Weights of a small mixture-of-experts language model, trained from scratch on English Wikipedia.
Size: width 256, vocabulary 2048, 53.8M parameters.
Experts: 2 picks a token, a shared expert of 128 neurons.
Below are experts of layer 2 (counted from 0) of a mixture-of-experts language model. Rows are named router (the router's row for the expert), gate (a neuron's input weights, with its number), up (a neuron's input weights, with its number), down (a neuron's output weights, with its number) and show model dimensions 0-63. Each number is 200 + 40 x the weight over its row's rms, rounded and kept within 0 to 999.
After each expert's rows: "gets" lists some tokens that make up at least twice as much of what it gets as of all text; "raises" lists some tokens whose logits its average output raises strongly, later layers aside. This comes from a sample of Wikipedia text that the model never trained on. Tokens count by the router's weight.

# expert 46
router,189,209,146,232,189,226,248,207,137,121,234,134,188,151,231,150,144,244,225,246,205,244,189,242,203,190,161,168,201,154,158,162,203,322,228,209,241,193,219,248,198,242,246,243,138,190,150,251,244,230,274,215,208,284,212,232,183,166,166,153,164,242,205,235
gate0,178,216,240,186,157,202,235,293,186,193,234,190,204,233,177,198,220,295,158,189,136,166,202,158,136,252,203,223,197,182,228,191,216,224,155,157,137,146,192,235,205,174,230,201,158,157,194,289,240,198,230,198,208,235,217,259,246,185,165,234,184,195,225,191
up0,144,141,229,162,193,167,178,159,169,222,111,234,173,196,192,180,159,202,242,159,280,128,122,268,244,196,219,200,219,270,169,189,167,227,235,216,337,263,147,166,232,266,180,157,194,190,217,180,162,184,182,234,233,141,206,179,239,257,170,207,217,174,192,198
down0,259,249,137,247,219,193,238,189,160,300,232,267,174,124,174,151,186,178,176,190,119,266,245,178,239,217,214,180,184,162,242,173,189,210,204,240,212,151,201,260,223,220,248,207,202,218,175,191,174,220,203,216,204,224,213,133,212,180,151,217,247,248,216,216
gate1,177,225,301,209,148,222,209,219,180,130,203,205,218,234,251,163,221,266,206,235,190,193,167,217,223,143,116,220,228,202,116,303,108,311,261,239,172,189,235,166,229,206,213,128,134,210,233,188,228,203,216,195,194,233,250,102,170,184,177,170,229,208,241,174
up1,221,191,173,222,167,246,191,206,96,220,197,168,177,170,207,168,232,157,177,162,174,185,254,220,253,240,230,140,156,180,132,216,212,195,197,145,312,213,260,225,180,179,175,241,187,278,209,299,160,161,200,238,227,184,242,157,140,205,194,244,252,223,211,223
down1,166,191,137,151,223,223,163,214,252,208,256,180,225,175,247,193,213,172,162,224,238,180,145,264,153,193,183,210,120,213,163,142,75,239,214,188,154,231,131,213,214,182,207,194,213,228,233,228,259,237,208,157,196,268,211,99,240,199,272,231,182,196,234,237
gate2,177,214,158,143,175,174,261,144,201,246,278,174,137,215,194,186,242,265,217,185,164,251,206,196,120,191,206,194,210,136,190,236,227,203,159,211,210,229,203,178,218,200,178,225,291,209,158,178,290,256,241,189,92,229,216,164,170,177,197,233,190,153,246,198
up2,238,100,254,192,178,180,235,132,206,227,248,246,233,146,208,211,216,243,195,194,200,194,223,239,225,141,266,160,203,280,216,238,150,183,242,239,150,177,138,244,242,165,184,152,181,220,246,207,150,167,123,194,229,239,149,225,271,188,285,171,239,199,96,148
down2,199,170,269,189,182,210,193,209,169,245,233,200,169,264,254,190,164,160,213,269,183,233,226,193,135,234,210,256,191,196,189,241,215,169,164,231,231,232,221,173,241,228,130,172,158,180,219,217,251,272,291,160,159,324,178,206,177,196,213,163,188,218,186,170
gate3,252,237,274,210,153,221,188,220,164,210,237,154,244,204,238,222,108,243,185,214,175,130,226,306,242,244,166,268,212,187,209,195,242,197,199,199,193,212,138,207,176,166,223,207,280,156,128,207,202,193,191,235,149,200,151,206,213,229,268,250,176,246,188,191
up3,202,200,190,281,220,278,225,211,137,200,126,213,210,183,162,231,249,233,242,230,249,238,125,134,259,171,271,173,237,192,167,168,131,237,163,153,206,111,250,195,228,230,260,133,195,257,270,249,188,167,200,187,202,186,278,202,183,193,143,222,235,205,260,216
down3,164,242,140,210,241,200,143,188,214,205,152,131,235,137,204,195,239,222,233,234,146,188,241,208,216,232,256,191,194,149,228,227,234,228,127,128,182,174,286,251,219,282,235,98,195,187,159,186,176,128,181,166,159,169,208,168,200,196,165,185,227,214,160,117
gate4,192,255,109,157,218,222,128,233,129,293,220,145,186,238,204,185,232,254,238,165,178,162,230,229,173,179,126,203,187,146,255,233,173,212,211,198,223,157,176,224,175,191,174,197,278,181,236,135,258,250,193,178,204,226,259,168,187,237,172,125,224,145,226,205
up4,223,178,218,208,176,218,205,255,145,215,202,244,250,167,230,108,186,215,174,174,148,169,154,217,205,107,193,189,206,238,208,277,268,208,198,272,249,154,163,209,194,157,178,161,251,183,228,225,249,174,213,142,202,211,111,182,175,248,159,227,148,192,211,216
down4,221,146,142,155,218,302,230,123,203,157,262,112,176,238,114,263,202,152,183,137,166,133,252,210,173,187,150,202,150,198,165,182,192,216,190,266,168,181,301,197,186,206,220,168,193,232,233,171,179,151,153,197,107,198,141,183,206,187,246,264,233,226,161,191
gets: "in", "on", "an", "ment", "ill", "ide"
raises: "ating", "da", "i", "ate"

# expert 16
router,200,225,251,194,266,151,247,175,102,163,186,177,183,170,221,189,201,226,267,254,243,197,161,214,230,196,175,192,166,135,174,176,224,195,221,194,244,246,255,222,315,220,201,266,149,176,142,227,282,234,199,252,166,222,181,180,152,127,108,235,159,197,122,207
gate0,249,135,151,203,151,233,129,159,235,148,146,163,212,180,287,273,206,163,248,191,262,134,192,182,227,249,125,239,176,173,189,194,199,190,216,126,172,162,192,201,193,198,239,198,212,203,165,207,207,178,263,179,201,174,154,187,188,217,263,233,205,235,165,239
up0,251,167,175,279,196,194,151,193,203,116,173,197,232,159,202,206,161,191,283,247,181,198,228,243,182,177,220,148,146,235,196,308,174,210,204,179,282,225,213,165,193,190,181,140,265,272,123,249,174,181,175,184,169,197,205,206,170,246,246,108,164,186,296,218
down0,181,146,226,106,213,160,212,170,231,228,149,208,180,201,194,190,185,178,220,180,179,235,227,259,163,169,214,164,295,167,195,307,236,218,239,157,211,239,235,234,289,168,203,178,267,230,264,186,171,236,153,198,243,192,253,203,190,194,187,207,252,236,194,239
gate1,171,206,206,140,243,215,168,278,174,262,178,204,187,129,219,130,183,180,185,222,244,256,173,142,138,216,149,231,174,138,167,189,215,153,182,236,225,142,225,269,192,228,245,206,210,213,185,260,204,223,119,200,179,244,131,196,234,259,177,133,107,162,160,207
up1,191,134,217,214,259,293,185,178,193,175,182,226,205,197,235,136,173,223,193,152,241,193,225,157,146,186,149,185,179,244,163,236,195,173,233,205,200,229,217,180,256,236,247,145,193,245,103,272,262,267,224,144,227,225,124,241,138,99,199,126,249,176,224,228
down1,162,200,190,191,228,158,138,158,230,226,162,222,202,215,226,119,200,184,198,176,177,113,233,242,245,202,222,127,55,270,166,238,154,180,190,167,182,198,302,147,247,199,172,198,130,213,167,278,167,204,119,251,200,264,227,194,152,217,164,176,254,210,278,229
gate2,158,215,185,217,214,213,257,192,187,212,270,163,196,186,217,207,187,293,108,210,190,256,191,203,245,222,210,142,196,192,185,179,201,239,172,257,145,241,179,196,192,211,174,261,119,144,195,198,166,212,156,256,171,110,213,190,169,169,212,228,202,153,187,212
up2,155,133,153,230,221,300,183,193,253,186,153,174,211,157,173,164,163,267,149,248,239,226,227,166,177,216,186,150,128,196,234,199,171,243,193,287,197,268,185,230,162,180,168,259,117,204,186,222,232,161,195,255,129,97,233,239,227,172,214,263,197,110,231,204
down2,253,200,145,211,128,132,244,143,205,128,226,176,192,234,227,139,121,219,197,179,183,217,207,203,217,187,188,265,169,249,156,170,212,140,151,217,205,209,177,137,235,200,207,216,150,206,211,186,193,227,158,221,224,205,210,218,258,207,194,225,250,254,261,229
gate3,175,163,137,218,149,205,247,229,174,187,137,200,225,237,225,198,207,233,258,223,230,282,211,170,179,201,213,165,224,226,156,186,258,258,251,185,169,270,220,227,215,191,99,257,240,266,138,204,181,224,252,210,180,173,221,195,256,181,209,168,216,260,247,192
up3,179,213,200,222,276,167,257,237,245,233,211,121,147,141,212,151,231,276,193,136,234,225,141,153,204,257,170,252,193,210,207,260,178,229,185,172,148,203,178,169,259,129,280,211,210,184,253,118,138,252,163,219,216,249,130,201,261,222,167,246,219,213,221,182
down3,138,293,234,244,230,171,207,253,196,165,162,204,223,98,203,187,173,208,189,234,212,234,173,192,231,261,199,156,141,178,138,130,253,209,228,217,235,161,208,163,178,230,203,196,210,161,229,197,189,229,252,253,205,205,166,223,249,158,239,196,304,216,165,241
gate4,200,171,157,145,263,205,181,193,191,159,162,193,158,193,229,212,252,275,187,176,229,187,183,168,219,261,226,220,159,201,203,154,126,193,191,161,270,162,252,169,195,236,153,208,119,210,125,188,178,211,265,218,200,202,180,96,101,231,143,239,130,220,98,215
up4,227,135,280,157,179,122,238,159,190,238,167,207,166,263,159,158,245,218,189,258,255,238,185,138,254,214,187,141,242,189,210,208,213,162,198,274,146,192,221,217,147,252,255,260,134,160,198,251,223,244,144,174,194,205,260,143,164,229,274,209,138,219,125,240
down4,158,208,176,202,164,205,204,228,235,208,158,213,193,265,168,139,176,196,169,168,90,204,247,138,182,172,270,223,249,273,121,161,233,204,225,217,122,262,280,222,237,172,206,222,256,211,204,151,193,200,232,228,178,174,234,253,192,223,127,215,224,146,187,194
gets: " 1", " st", " 2", "ver", " St", " c"
raises: "age", "ack", "ag"

# expert 0
router,265,218,190,272,227,129,218,206,186,171,222,143,242,131,244,150,198,258,225,219,165,226,209,200,260,199,211,202,107,162,179,234,180,255,233,220,260,243,234,253,195,271,228,257,143,204,193,229,222,221,256,234,189,199,149,236,122,181,151,227,150,192,164,275
gate0,205,210,227,178,171,257,239,245,216,180,236,133,192,177,185,138,195,115,175,213,183,210,192,231,222,234,127,144,169,155,193,259,124,196,224,174,199,177,179,231,187,258,225,215,164,175,245,172,149,194,208,151,121,178,174,216,148,208,193,218,152,202,202,234
up0,241,211,238,212,197,194,157,236,202,282,169,307,163,236,130,148,158,193,169,122,194,267,282,163,134,151,224,256,176,181,256,199,210,256,149,153,182,191,114,232,164,232,172,130,173,197,192,208,213,250,259,167,122,206,231,176,159,233,242,214,167,151,165,214
down0,159,204,213,190,128,110,155,130,219,219,150,179,202,182,201,193,214,220,195,193,156,251,154,247,235,207,186,206,226,282,277,218,205,230,126,205,80,225,226,274,181,148,188,91,187,155,187,153,241,139,254,208,195,133,138,192,226,256,246,201,207,230,176,202
gate1,202,221,182,163,244,183,193,232,247,239,192,188,221,85,145,199,252,164,189,173,178,236,269,242,106,198,157,211,226,206,212,219,240,210,193,200,243,209,282,242,178,259,222,148,156,233,217,182,181,230,139,186,146,170,180,194,221,168,199,189,234,152,144,217
up1,223,168,206,198,242,186,195,141,185,177,166,227,238,213,209,208,191,238,125,274,294,141,257,234,197,241,231,193,246,156,185,187,125,185,201,193,227,100,187,223,208,149,171,268,197,149,192,238,131,235,240,139,117,262,270,265,133,178,207,181,208,217,174,141
down1,176,319,174,196,181,220,285,187,218,181,142,215,225,201,188,197,184,209,190,177,254,198,112,132,234,188,241,282,214,255,250,220,163,138,174,231,235,233,228,219,111,209,201,191,209,177,287,185,188,170,199,197,176,158,227,249,197,190,187,207,150,190,162,231
gate2,247,228,132,167,164,207,233,212,196,202,145,250,189,126,222,178,194,222,119,242,200,307,248,222,253,209,172,136,163,189,273,300,134,171,231,239,198,183,153,226,193,179,236,216,263,211,177,302,170,235,218,329,264,250,202,176,139,245,174,198,202,168,219,198
up2,175,200,192,201,194,213,225,182,237,176,194,235,187,161,186,190,157,169,140,258,204,277,222,162,187,137,164,126,160,155,290,301,175,208,229,220,227,124,203,207,272,196,194,161,225,221,230,250,158,220,205,301,320,225,168,192,109,208,194,194,241,191,260,184
down2,218,98,183,227,158,172,226,123,235,162,177,187,157,161,186,194,249,146,185,233,176,205,188,149,230,177,209,151,205,216,177,250,277,166,203,165,165,285,178,134,196,149,170,308,264,177,183,166,161,210,211,168,194,180,165,135,132,251,267,195,267,222,137,204
gate3,192,207,193,208,208,139,236,258,210,157,158,193,238,191,234,216,214,192,159,285,151,225,172,207,225,174,235,188,235,209,232,200,222,163,169,142,199,158,221,190,193,187,172,103,210,210,188,185,222,196,140,321,114,250,131,192,255,178,160,188,106,211,203,252
up3,208,100,203,242,181,233,173,194,184,204,155,241,193,163,163,152,179,175,217,218,243,180,214,256,158,210,242,217,236,215,255,196,219,200,197,281,235,243,180,185,200,213,147,219,188,161,281,184,177,190,145,172,247,171,288,197,230,157,153,206,280,183,136,148
down3,191,223,175,247,171,162,283,217,193,264,129,163,247,173,278,155,235,192,161,165,147,178,200,241,164,181,166,206,216,214,140,114,180,163,192,166,245,218,199,201,164,203,211,196,181,174,145,187,237,230,155,290,119,247,249,200,239,243,131,246,197,237,109,163
gate4,246,210,149,204,180,215,268,172,211,212,212,128,134,234,143,213,180,204,241,216,279,225,193,170,171,235,182,149,172,202,197,285,234,248,187,177,195,239,158,209,240,198,207,258,177,172,136,149,169,189,170,184,192,213,212,133,215,248,187,242,231,234,139,266
up4,229,239,274,152,205,190,140,200,226,195,182,186,231,199,270,146,207,222,219,203,143,221,255,261,200,139,186,228,201,139,269,121,184,201,227,226,256,174,276,184,182,214,185,166,234,265,200,204,221,200,223,244,208,220,204,220,157,150,228,140,130,198,212,143
down4,133,169,261,285,228,193,198,240,163,247,203,191,159,163,280,186,261,278,205,187,179,209,151,193,187,217,185,212,231,206,177,223,257,274,170,264,192,214,226,243,154,288,173,260,214,184,129,230,266,222,189,171,135,198,175,228,240,213,204,151,196,209,189,183
gets: " 19", "ir", " 18", "ub", " 1", " dis"
raises: "s", "st", "-"

# expert 19
router,163,239,256,204,207,162,228,210,182,150,192,83,187,191,196,207,192,205,203,205,276,204,183,258,256,169,194,240,147,189,144,185,202,258,253,213,223,251,211,218,237,249,227,218,187,159,150,207,228,234,183,235,193,220,183,242,133,186,181,213,162,204,166,225
gate0,202,100,166,176,243,197,169,185,237,256,259,184,121,175,131,233,216,181,171,219,185,251,233,151,159,188,179,174,245,203,213,233,227,222,196,201,170,232,190,180,181,150,247,241,243,226,296,180,230,203,172,203,262,160,219,209,211,217,203,189,209,212,248,221
up0,217,308,210,219,134,202,263,198,183,154,195,190,279,249,222,184,141,246,244,146,222,149,186,248,267,172,214,229,128,216,198,225,125,208,202,174,232,167,192,186,241,246,187,135,172,170,124,271,182,211,181,148,177,175,197,217,181,205,158,204,139,177,150,188
down0,197,125,262,223,257,175,215,202,206,162,240,242,160,99,221,131,271,145,191,225,236,256,147,171,191,218,179,149,221,186,218,178,221,181,249,236,278,154,189,187,268,192,200,225,137,192,159,214,210,223,299,214,163,276,208,264,165,201,190,171,185,235,208,169
gate1,229,180,167,235,233,236,149,245,134,247,259,110,180,212,167,210,204,203,171,159,261,215,246,149,194,202,163,193,210,215,205,130,213,248,238,194,134,211,280,131,185,178,203,105,190,183,185,188,159,233,202,214,165,137,213,201,188,187,224,234,175,188,208,218
up1,211,150,111,232,189,229,121,297,150,243,250,159,139,249,181,173,244,162,209,145,254,258,211,145,254,204,175,202,260,187,198,198,170,205,259,247,231,278,201,179,131,168,216,195,167,150,218,175,172,216,100,233,204,178,238,199,209,213,167,253,179,180,248,213
down1,162,254,157,165,213,193,226,183,257,153,223,268,207,112,191,168,158,241,241,226,116,190,106,217,168,222,171,176,237,193,290,114,171,212,139,236,211,205,235,248,146,207,202,272,183,178,181,227,231,141,220,194,292,250,225,213,232,229,195,211,168,164,218,196
gate2,166,196,245,239,191,239,334,228,247,311,194,135,232,222,158,227,204,156,157,212,219,217,189,100,213,219,165,133,154,198,226,183,258,244,199,208,211,141,165,161,202,244,204,175,221,137,180,249,261,179,144,180,139,158,236,277,136,255,224,108,169,178,234,120
up2,180,189,148,150,199,106,105,218,82,121,207,251,150,204,235,209,224,264,242,172,153,190,233,278,235,174,187,251,261,215,190,174,158,161,229,132,190,248,226,232,193,237,161,199,184,260,172,246,173,269,247,182,232,198,219,181,254,162,178,231,235,167,228,266
down2,279,184,167,241,198,218,226,202,212,136,180,217,192,173,135,183,226,162,215,173,159,193,222,187,184,206,227,238,172,231,244,236,217,191,188,240,193,223,252,161,218,94,212,169,170,188,165,192,172,194,186,142,184,250,201,172,201,175,189,240,218,276,212,248
gate3,240,214,188,211,180,170,259,173,217,128,153,204,233,202,212,156,217,200,235,200,260,174,173,188,142,185,255,175,179,188,188,168,173,267,190,146,176,149,179,211,213,195,156,249,183,192,128,191,173,221,194,186,228,169,66,198,244,205,229,155,178,213,179,183
up3,186,131,205,129,186,217,220,179,162,205,190,145,207,214,238,140,140,166,207,245,190,173,226,183,126,227,152,224,195,199,225,158,194,142,216,127,229,153,197,102,172,240,161,209,233,168,225,213,233,225,206,208,190,204,127,172,215,246,140,157,147,189,185,209
down3,208,206,100,167,202,242,252,168,186,188,107,116,243,239,146,225,250,224,196,164,231,151,172,290,172,228,232,193,270,222,202,247,187,200,180,269,168,205,211,240,185,195,199,145,196,137,221,141,240,189,156,169,199,206,304,217,197,212,165,213,120,90,166,201
gate4,204,142,110,233,201,235,168,193,195,175,207,251,191,200,218,242,202,245,268,193,178,249,189,169,182,188,201,229,180,256,231,202,188,134,223,179,222,256,197,156,145,203,184,218,289,201,184,239,255,254,156,187,162,207,166,171,282,286,207,198,219,231,152,228
up4,252,260,223,201,223,186,172,231,91,141,183,171,189,210,212,129,155,191,130,199,177,217,206,194,209,153,200,183,185,193,221,184,215,236,177,156,211,206,258,229,257,144,233,151,145,189,181,190,231,184,177,182,256,183,204,256,140,238,197,219,233,150,208,240
down4,181,197,228,250,121,258,218,264,173,190,199,182,187,238,231,183,148,232,112,176,239,201,170,215,160,265,155,260,203,167,138,210,174,204,144,131,262,173,202,124,220,197,156,233,177,198,101,141,240,191,211,262,175,181,211,223,149,215,172,176,255,205,238,247
gets: "2", " 3", "1", "5", "3", " 18"
raises: ",", "–", "-", " "

# expert 59
router,168,244,230,204,177,171,248,184,186,167,235,132,179,151,189,88,223,181,189,229,221,207,137,250,235,229,169,245,194,119,245,176,186,219,296,246,200,207,227,237,221,214,201,258,221,227,160,293,228,201,204,243,148,195,149,197,153,171,228,226,187,212,149,289
gate0,154,179,125,186,185,207,119,178,205,184,154,193,169,253,168,156,201,177,180,183,264,194,202,159,269,223,233,185,166,227,277,190,151,254,183,272,157,169,135,207,229,190,271,225,217,172,170,261,195,172,190,253,231,210,226,190,243,185,139,216,198,256,177,153
up0,219,174,202,194,221,192,211,202,229,174,209,213,187,145,191,187,194,212,196,249,218,133,253,198,231,179,234,185,127,222,234,181,182,192,117,240,198,214,217,192,243,179,178,287,255,217,211,292,133,267,136,247,255,155,214,247,224,225,198,271,222,249,284,208
down0,160,216,190,208,165,245,213,199,225,222,130,226,183,292,233,239,223,183,224,184,189,154,175,208,210,203,144,211,179,180,244,205,260,153,219,144,221,253,139,140,209,228,144,162,266,203,259,165,199,299,152,218,195,84,202,188,243,189,230,210,225,241,199,256
gate1,211,244,136,179,221,259,204,165,212,236,224,169,156,249,215,212,194,204,185,202,189,144,220,143,230,159,166,245,94,304,243,180,210,244,215,236,176,263,196,152,229,178,169,199,190,159,170,187,177,201,234,207,237,187,244,145,151,198,176,246,168,228,218,168
up1,193,153,279,262,227,207,203,169,181,160,202,290,169,157,227,201,263,282,200,259,213,290,149,182,149,232,216,192,196,193,134,290,225,198,242,159,218,154,235,210,266,203,206,192,232,236,313,185,169,244,151,154,205,196,167,221,257,215,229,126,227,163,233,243
down1,185,231,253,166,214,228,240,238,199,202,253,173,190,180,185,144,224,199,106,158,202,208,187,202,144,240,184,190,114,145,258,211,187,270,174,258,148,170,181,256,184,166,165,152,172,186,182,212,173,264,228,194,148,176,156,183,146,155,197,171,103,171,168,191
gate2,180,219,214,283,204,249,199,214,206,236,204,117,176,220,245,236,246,182,195,210,237,185,237,215,270,80,244,175,254,128,246,74,189,183,221,161,173,226,176,226,187,212,167,171,127,238,247,186,206,217,188,207,229,148,179,150,164,127,242,137,190,175,184,160
up2,109,247,251,273,247,244,233,159,191,201,169,244,205,172,196,160,229,169,221,143,207,216,158,188,248,201,209,161,274,168,267,165,180,265,224,224,173,187,190,165,167,138,180,212,101,316,240,130,240,205,126,181,193,206,165,169,151,197,199,206,142,220,280,167
down2,205,201,294,226,172,139,207,163,231,169,174,223,281,166,229,219,171,196,232,223,250,227,168,281,196,178,198,169,236,220,271,246,150,216,203,187,185,241,208,220,148,179,166,219,224,175,228,121,185,171,119,138,123,271,188,139,234,225,238,119,145,214,201,202
gate3,237,241,218,183,265,158,173,165,232,163,179,200,233,249,176,209,156,143,201,214,232,149,137,199,163,224,133,200,247,177,136,200,194,215,205,127,223,131,211,188,184,152,239,194,270,196,195,203,209,152,210,206,215,164,197,161,157,155,169,187,191,172,174,187
up3,191,190,148,204,194,292,221,276,182,223,167,198,197,223,250,164,190,255,249,191,179,200,233,113,229,220,178,253,149,208,166,204,201,226,166,201,186,122,237,212,156,250,214,183,203,194,134,216,175,254,211,232,289,175,226,193,291,198,242,198,145,240,228,187
down3,211,187,225,182,308,161,215,250,226,268,230,133,144,200,171,208,138,185,194,243,231,155,274,234,215,222,205,178,196,181,186,233,129,179,189,245,183,142,165,134,155,174,248,218,258,168,209,217,173,185,134,169,171,196,252,223,172,151,198,138,130,243,227,211
gate4,173,163,196,254,172,147,140,231,187,148,239,227,295,162,216,191,206,212,186,145,235,249,271,176,137,240,247,237,240,186,210,223,224,200,208,167,279,189,140,166,206,200,180,156,134,188,234,144,149,231,212,220,191,192,212,227,210,141,174,221,253,178,173,241
up4,154,231,187,191,166,160,116,275,226,163,239,285,237,194,245,158,286,239,183,167,96,194,208,167,213,236,195,207,213,247,145,193,180,186,198,210,221,221,167,157,176,144,193,163,206,203,253,150,185,254,247,200,186,189,258,209,170,242,221,182,242,242,225,170
down4,149,220,231,159,157,225,153,179,150,152,202,229,174,256,174,208,230,180,164,268,161,164,215,200,258,210,135,246,190,243,247,131,240,186,246,245,168,222,184,262,169,233,167,169,191,216,196,252,205,188,234,165,214,154,218,157,192,199,207,247,160,225,210,165
gets: "t", "g", " C", " G", " K", " c"
raises: "ent", "ive", "ate", "am"

# expert 7
router,203,243,222,268,253,159,197,168,179,132,169,198,183,192,206,152,209,210,194,269,266,255,117,211,211,188,195,190,182,139,146,174,255,219,220,207,248,234,281,269,213,192,204,243,162,218,168,232,241,220,232,277,182,199,194,283,184,182,173,176,181,223,214,216
gate0,240,171,133,144,186,211,188,202,125,251,147,167,189,162,282,190,229,231,189,191,213,240,191,193,158,182,231,200,212,242,193,249,246,171,239,202,254,223,166,175,201,184,83,188,224,215,211,155,173,256,228,197,224,203,121,280,260,225,168,138,203,181,170,126
up0,218,173,186,76,166,212,225,272,191,199,213,188,153,122,218,216,144,194,154,239,199,189,267,184,161,156,203,214,212,192,210,224,183,204,165,135,173,172,159,195,219,149,139,173,225,176,234,136,165,239,191,177,270,183,124,211,217,149,136,187,249,239,205,150
down0,150,239,208,141,235,236,173,211,233,135,177,205,178,178,143,191,194,238,177,218,183,217,213,243,111,114,196,172,208,96,200,196,233,254,202,162,177,224,277,150,199,227,174,271,172,205,192,216,266,212,158,186,229,235,231,183,134,206,236,198,191,217,214,269
gate1,336,192,273,182,206,191,243,248,176,240,203,218,175,189,263,186,234,215,242,222,261,173,180,233,243,214,154,230,186,158,204,181,267,166,164,233,181,191,201,194,228,187,198,132,201,215,216,225,206,207,295,214,241,162,273,260,206,308,184,223,148,219,246,227
up1,158,208,115,245,172,211,151,202,230,189,162,248,193,189,184,157,222,124,232,213,234,193,232,227,285,199,222,165,170,185,194,177,233,239,191,212,183,257,200,151,233,154,198,194,230,208,203,236,218,178,164,166,202,198,257,118,267,155,219,97,184,226,223,154
down1,200,147,170,188,213,226,189,267,298,259,219,176,260,204,189,252,166,260,199,228,224,187,254,155,253,236,221,172,174,184,261,170,228,187,240,217,224,169,169,204,175,252,198,198,156,268,192,192,138,115,251,175,180,159,161,229,210,189,175,245,176,208,201,166
gate2,147,220,172,199,167,232,159,198,256,154,274,228,208,247,178,211,165,174,178,169,231,206,249,172,196,254,213,193,148,158,148,157,178,228,155,208,226,238,224,166,260,225,242,170,214,198,200,128,219,196,130,130,207,195,203,210,242,120,240,202,225,243,152,196
up2,208,155,240,186,196,212,183,161,311,194,188,209,187,187,173,195,169,153,191,204,279,188,186,137,200,216,245,273,267,192,155,180,251,184,303,261,197,134,206,197,206,163,188,257,250,177,130,243,153,207,213,245,216,206,238,184,208,277,199,263,201,183,204,253
down2,190,175,196,177,272,247,150,178,163,156,165,209,190,243,210,124,209,245,124,263,264,235,184,188,186,129,154,154,168,279,285,225,228,257,241,199,215,202,221,237,217,141,224,206,175,249,134,208,205,228,236,169,188,283,231,128,182,179,264,218,214,184,181,277
gate3,238,260,177,232,238,202,236,179,197,187,235,179,201,196,235,265,194,178,232,163,271,244,215,146,141,228,173,220,213,251,228,164,191,152,129,172,223,253,201,216,275,209,152,177,184,231,208,175,206,157,192,215,141,242,125,168,232,222,250,174,210,156,199,219
up3,214,147,209,157,132,230,185,145,171,158,212,194,253,234,199,231,185,210,199,205,115,162,182,245,227,191,240,180,141,158,144,222,192,240,199,227,170,147,285,273,132,184,231,247,284,194,184,238,202,185,269,153,304,217,235,241,169,85,172,222,195,197,188,171
down3,258,258,219,269,192,226,191,206,144,228,156,189,280,136,192,166,118,135,171,192,270,227,102,243,227,242,224,272,246,207,213,155,172,184,123,213,251,239,214,175,213,196,127,268,171,210,182,164,230,325,219,196,184,227,278,186,131,167,221,191,127,196,270,215
gate4,137,225,201,195,196,131,201,224,189,161,246,268,224,219,238,228,165,136,155,129,203,215,217,188,223,180,231,215,227,225,220,247,249,207,226,192,207,194,218,109,206,236,154,269,171,177,176,181,194,177,222,141,257,187,242,166,158,119,205,225,273,117,250,208
up4,184,210,181,212,165,199,216,273,187,200,174,249,314,218,240,167,167,159,223,162,267,260,164,205,190,176,168,117,223,214,158,232,213,201,239,221,183,208,188,212,223,171,120,271,143,193,219,155,183,142,218,218,223,162,240,202,194,194,177,216,289,169,300,231
down4,201,189,155,206,199,189,125,177,259,152,273,284,168,186,213,185,167,126,155,195,167,187,200,188,265,271,204,162,217,245,163,180,211,190,185,148,297,183,254,268,148,157,188,228,162,189,158,176,177,210,236,121,281,184,271,181,207,199,139,184,225,174,263,149
gets: "b", "x", " b", "f", "ion", "ff"
raises: "lu", "en", "right", "ra", "ar"